Weights of a small mixture-of-experts language model, trained from scratch on English Wikipedia.
Size: width 160, 11M parameters.
Experts: 32 experts in each of 14 layers, 32 SwiGLU neurons an expert, 6 picks a token, a softmax router.
Training: 335M tokens, 5541 steps.
Below are experts of layer 6 (counted from 0) of a mixture-of-experts language model. Rows are named router (the router's row for the expert), gate (a neuron's input weights, with its number), up (a neuron's input weights, with its number), down (a neuron's output weights, with its number) and show model dimensions 0-159. Each number is 500 + 40 x the weight over its row's rms, rounded and kept within 0 to 999. Numbers have three digits each.
After each expert's rows: "gets" lists some tokens that make up at least twice as much of what it gets as of all text; "comes before" lists some tokens at least twice as common just after its tokens as in all text. This comes from a sample of Wikipedia text that the model never trained on. Tokens count by the router's weight.

# expert 26
router:501507512485449515488535490546525493619499603502542554543512474488484562470480519507564493500591515584520584498506457523459441523506449475494434491518498444460556509444506516457529495444454489504479510557456509563557483492510512505380466512526498494517505508472552489522519450543522503476533490424489502497400523491549442476529482548556470500575502422526532468484459565535482446516490519499525507503477565421494462485494559504409478500489563458556464458478524472413493472520512466
gate4:427460485479432500461474459541458479514482522458438487522447489470516487478472468486479502572575503573486555533505449559530476397455557517442439491454441444457573528409530495466463500447510565512491585528479525493502519538437539475547524506459484548563445512568522477488539452503463494486468468456512524507441495547548539498411568492500513519482550511489580477434511538485452555546491499520533525483551499480485412491484459519535574486528488531453480472483530530511529549481583511
up4:563506559524480495554513463512498480483488561450468527462475546459483559537526506478487507504511490558514449515536523425397527563516513449541514519438533510515493493459495531517405531470570452530532522508497509459423568471482498570457489549495506444501429529524381494519467509436511522417469521480527484457560477505409505487482530527490559538487475547474492556520474521528501472431470503490507424530478542560520472515555530517512537451498441503543540490496496558599479613457532505
down4:512541485467570540434463547499528485540481499514475528507489449532513500535475531584503436498507443502510542525433511519505534486502492491477510502464523470551478475494472492465574495571432546493546421471524467470546490495447497456536466534499603504513517476463539477542540530465524582569525534493577533440473513495565484484538480487470496442440463504459497479516472426473470581518528542569501526470435502458473544541471509460556475504542565465493404597454464486383503427523495466
gate5:566583475506485492479435490503540474545551616509533542452487459478493420560527560571528482492553494488525468462470454538451511474507414464447491531500497421451460559522417530505484453502458457512434473440468524432473514525468552497547525429476463531495511475465530541517550499519511561479521467443475549471564470478439526475489528482494457520493444503466479465462514533552509512497515563485567507492449580471486477474446521510477481522537433471570520516588511562467566506538496447
up5:540491533512404513479619545480532410515517485516527496477452455519505396523557444448481500506494478533543485559476496582434428488526523520506434590561498490504513432482493504516513487448505517505484547472537423500502477478550447454590519485544514496532426488519582492470522447454526500500513530501487518534461602469519539566454490432529567548535528522491486476517529539500481431496486535500523481475481476536443505487460540482490494445495517453440517530482488419562479533485462566
down5:455442464422586526468548500467510443502489519488494532514554578480500570408467492509458519585448554480538498549514540491568508506485504514479517483538468524559475422535520490466485537542518420480509486474501580493464452510470492531505455470552505438503433539476497517562538537471505442487532513549399494544529531552492470598461494498467449455571452505524465484527476457454499430528529462491501492538500445569468494508535520445482483476423571526477487476543491508468489531470598550
gets: ".", ",", "-", " and", "\n", " ("
comes before: "\n", " The", " In", " He", " It", "The"

# expert 31
router:520516500443464478513484505533489463569539616514523525500534517513483573482495531537546489511541460571491533473527444502494492483496487521448432473543540496440555536518507546496480470477456472452524506538445534546558504456489502540387385493474511516456455483490514554529515469581533541468495498478414505493392497503514435499517469534557522483554497477465523434454440499497410503484498502491483483570511568450558480489509528457503476483506585472508477551484473480405488444558563468
gate4:521452561388560461538519480554509433530463490519552510562591512488494508550565477559490446490445540403434503502558470522512526566474507506484513509478571485458488519544553474493471510578427543466577426527494477475489481454484512459423465501542517497521470494455505518496494478504477591512556499495421486480542491535556507431479504517557526450546457450526489544455495505523498587539534486494464532459428508438521496494534421500494459516455485478471504524479454477503568463544551487
up4:492460511489481525499459484491538464508442474488496519514526532502501587564505486441488486590515455632465556534534440505465488504497525512514493515505530480519572615594477455510400485526510546512464583466580521434520516562535536442481412506473478499485435505499484486486490442498487504490455469445457521522520479467447513489538478538490582544525510507559494556453531548504490594534506508495464521466459458519484535456485445449507497487466439568519509499537503522529540596468538523
down4:473520524456445511484498487470523474564553548484455481511507470565473545507424536503441451518477538527432529476528506475503444497459519482516450462438509493499486515469456456519459470508612548481530415493529518499490479504519532480529462507562534469515508606517500548526519571476485472538496518530477481486489496606428484462516465520497508556483523561407514503531593519494533477507505477464516539409517468497566500561494586513400465471523471487534491567486554439449543425476463568
gate5:565474472447535523514490506527470563500484508573527483496477511534511583505550507401505496493551503431518446470490519540481524533562511419492548529492506538478382455496559536518531492476544478497562508454460456534517555486552540466417442499457477478469544474456522449501561535538520545469550499498424496551547495578438512520525485564542508477550456460461468569408513533520479489508488523521542559527529522467468473542516508589503520467490520514477483522440512431446498482505434408
up5:529470483489495508540529490394532515536566428449439606515522494485479481468429485469511511534494579419462462508570507497461516509475457502520473464550446462463558490503524403511526497523494454419450511567485539517465492531510498549501511487540432442589518504528447538458499470476528490479528431527475467477508471486538466540464523505525521440509554502544460526480516525489570471507606450428433517461479473554530511487527491488489480496514430502521511386512515527576504544506559532
down5:515483509487523594496565581397529521506477458498488458507460461432543545496506449485574529504493536519483444516468530511519440514485526483498504497544509543483534600495419510475506507446526465522496515412513524507508513468499521520564534548544475446504573521557530437561525512524513526469420529501478539532463485474493507411541497501490480513549479430475418585462498439490478537556502485477480548407523500470494504479470558491580514523526543491557551430424470430444457467518504499
gets: "\n", " (", "==", " \"", " d", " is"
comes before: "-", "|", "\n", "The", "==", "==="

# expert 2
router:484509446516487510496517509482504509537464529553475500519516451457490517470451510437537518545564499542541561494545458501489522480548473514476517517504546491438502507527493551437498471466449427490513506561430539577571461427530494558469466513555472478468499497545520537612557430564488484464544495445427528496483545489548467498520496538550456496577535468504543447492461527503488487522475472485522529565493547428480483493446591487429478475464556519575464478444530433455484453568567415
gate0:417393517498559512458605489502483520525494474538512377493466470466474526530506475534524495496535490517562533496537471505462468474520530553468509505506446554522568539580459517470458515436513523447524609505420478530475518459531573468533501513477481536540548450437483516531510509532496486462502528503459443503472563501471464585469519553450489478466528517472405504457437511465529540464458486488519534446490517524508480462521508518479534398475563482532472564418533485546557491501521500
up0:540555481476543504544473492546491467503473537460505568469592549471519489524534535500509397537457457467500570463534508523513460516536535545492511518484511405469499513464491472460482494464509510465481524458556476410410444515550456514505497486544542496447478626499512552473515528509418498473486441555474468481498489517538538433531549459569559494501488534480456464433569485505477434489537444524451476519527504471600525470553458509525499480549490598462535478555533531481524540493437484
down0:476439489540495511562499502487564477489523560496489522493507547537452500499469565528435514454480500481583530511537479482552453500544501498546552563499461458521512505472507535463416483473422568495400563517433441502539577457430459469496475477477432514506513522530516529432523492539433439485538506517476459501523548483557556486487469532501459572478534549485497543557468532525435568453473464490515485455497454447521518425539525503471540466456435507575546504498481559476523470574430561
gate1:506519473434454476521545508532559567508504544420449498558427530474504444498503488469515497544484478561484556603533502537558575520507449498498572499524504495470558537485497435451495466496458456542494469488505502484493448537505485462494477480465473547460535580488404551528481482477573434550466477505490467495528487464513474516605523494510503475560464517401545550561533528551540505456482462483423441528528510479369534471511540511490517552471537521512507491482499528525573486561538481
up1:517569507539451432481505485491608529483585487474499532520448505456515461471496490476503508541566467430501476508470488488524452456488548453424482481397533528433488442518546517517593483488485466506558484498448539434511459561489459520503511482497532493508506442511502475536481484490491430490551483567508452507447420540422516514521478521465545494552556534498579548495512512468480518521500536471542577530524436510456586539532456443518626529492486464496472526477459504535491474572507547
down1:518541493547474480556535534516654468461585532517528494485548498539478598485493479508442468513507470476461547544485441489486496475482455466443431522435538464524480478546498477520487428467525575438457465498456487536436529505529488501562518567471522500538529449532481516458473489493464546448547498548512562557437487536523482448470497520479527498518557485475462506497477487449473498591577503462526492532393460536581478470495533461473530432584494479507498571462450517477466504506490504
gets: " of", " the", " in", " to", " for", " with"
comes before: " the", " a", " his", " an", " their", " her"

# expert 25
router:524519523489513593479413528521558516527520590514504550480529450448448559500499569437548537498572537533509554515539507447490495547479427502493500453490491491421499574518487542465471475447483479472514489569449551531526512457499517566401416514491435494552563503477552539516474474542562494465461503468459488507470480451514496530507478509556472547566445442565507431491495537538502496480475476487517473552466497443444495450467505467467553496503509486571470557462501561422532449505541449
gate0:557476525465467474475467499456515554559511546536580531502516517534434573408444523544526486476571483529540454475541459461524479461475450459539425476513462525501540422463547463506580466559492427477540563554474546513488458537478510507449523506494570492568468498515402552486499508516528449485496505548504485431498521453470499545467481512458471516515538515496479442487522475380505450483515538496475509482527497444541463433568537553461533471507502499408543456533481540536422504529495529
up0:541538439557500473478509561512502495497532530584521522563536496534499495514501569527509496566506474459522462459516522537529523517465462448520538433507446389506493521495510497488507525489529479491488460450515465526517462596505466503513514492478410495471527553515393461466443451514523566493544456450509484412514492479478542477481487508538497496497436476560494507458505403500477434560444422510483437549551587478532503489486575540499477462576504434549489421518572579529514501526497501
down0:560503510489494488556457507509576511476572484474554457499525463504435497551502455502474519429493527576541480486563526594471553480488457424449519439549471505575524482530486423513454577511488515564546469522481499447528530466500500463539521444495561459551485510519496557418458448518495542417465529477466498545480544490490561485502436491464480487549493560561555522474510472472517479535543464531445525524461563493431499476421512446556468486548504490463481444559508437446550466501559484
gate1:504562477524472510544490469504522503492598554510545487525517477472468458527544517527520540461489540530515516569569537432469470558563423501535434517520528481493519531519483511492387519467461479466447510465456517584470487466489495598470474424460475539487476456518462539530554487486529492489535516532519536497516487470484532489486524506441466487510464622493536456502540446489500447480470511545459508515572464479476480470577414431457476485561486508512486445564388521508433526514520422
up1:526518455546518544460466482561511513462524508525426479470558485505497529548496476492506503531484553501507503485558502442511528446500491516522568453507432513440483486537469489551465470536524489496550533523393411502524481427538466507437495585483482448446493566452521512462505570548526491455480467449525433436403505477503488489430502504560539516560523456466416454469515474480499566490499451490454540519548467504520538509533480540529594475525477486453440522546503626449480521522469546
down1:544483480490510469541444538513518478520531441551519581385496468464407476565512415563508488536532548518483525545522493520535467443453433604530536459443513465522499483501520534498465443528467507504522451553492471506529474479487520554490445504476494393523478516486551552513551489482496497556526459502536497510466509494443500566541451539466556556531534480511508535427470467443501452491527552521495510442493487516515551462554459452446468596530502516480502472536489555455530516445552399
gets: "\n", " ", ")", " and", "%", "°"
comes before: " |", "\n", "|", "-", ")", "2"

# expert 10
router:503488488465478539502505422478490550567476563559507495492496520433462548513456534481533547497529507539531554555538466541480511472464486495457471456528462516491575560490455520451499458433449494456488479560505544580548513486521524559430415474509435447436455514518555525558600472556499529506518466464505489408429556543516487484551486552546525492577501433536488529455460502505409490550485466505491507533451530425480469479487546508469518471460555498554457487525508458448519443543545480
gate4:501576534484445516530524492514498468514459447488431515438473522499508523455462491481524451528445522504487524565514502405478444451565467492455498537523435475539496471514565521457538438505516446465477523494550453399558441435523476544475466511542465409475511501475457545538589484534580421552506531515511526498426479490537492510450513513605492528552525511500514506506498535537515573551505524413525471536464411477491499440508523493522493478498425501457554523508492487477482462514447585
up4:541468453524514531470528504492414492531478499589436479508529505475510488453397533516498484571439512475563499459565458453478495517470504454516496487570468552498594435494469562477560457449517433497526538502487549439526529434474493512520495516522507443442540503484456579522505498535568413489531435485482548477483458485505547504501447531600483488526530537513514487541461507487579556485541556416479467465465494419438490474509593446498476562474519483505498485476508488478541466472543508
down4:500501489479537484498483529423446537465461508491463492515499515585466470466446542473540579492415496530502556448515531520498516446446490455503533540531481561469443515483435445494511509492541521481528511493480509526419488517466571500537538495564518451494502521509473463499492416475534439503591437570591461477507420524595461462532497533492418517450529488527483446472487553507514517559518529459556517468485573466493511518529481468501491555521505528490508490444482555526585542441588413
gate5:491516438442418432465493479510509481560527574465435490505466535540500451490505467554489583471541532532535530458507491515474438405506487544523437517540580512505523379533505536470578523470476572503495524470476547502543498524471535496475528464465543484457497519525500518539494514521536478467514550460490507408439554496450500511431512444547507572471559541471550466521443482455549464462539488484450436497549549468560455523500460425472478522578543509507484525519433455521464488538530470
up5:515467495567555535469439447630451476584485437494508509464464471533479503521517513556513453522500466512546454487458455517430513524506561551510481566491469551511457550535557494467487500509493519454491516453518476567477518523434414488509465496527542453562475529487503469539477520522523498527497518541491447533497553510443542511494530464618421442507535490555562486453532504514493498473533494503511479405481474504442543560526469507524436535490454569458525494500537497516476515439371459
down5:619537522503452547494487490513480449488490469567532516498550519485458523583487474552515648522489497514531520418500572453442494535457483469500517501453486525474433465528553527458470518444483539527477552459485496485487527490501510453536410511488507572513464526479532575530510492545462441480547526478561508536465620422491471544525436461506494528419485507508474494502477513513570464517471467539423531461473507381479450444520514465506530535526488523483468519495465488472525509475511515
gets: " |", "|", ";", " (", " is", " was"
comes before: " ", "\n", " 1", " 0", " 3", " 2"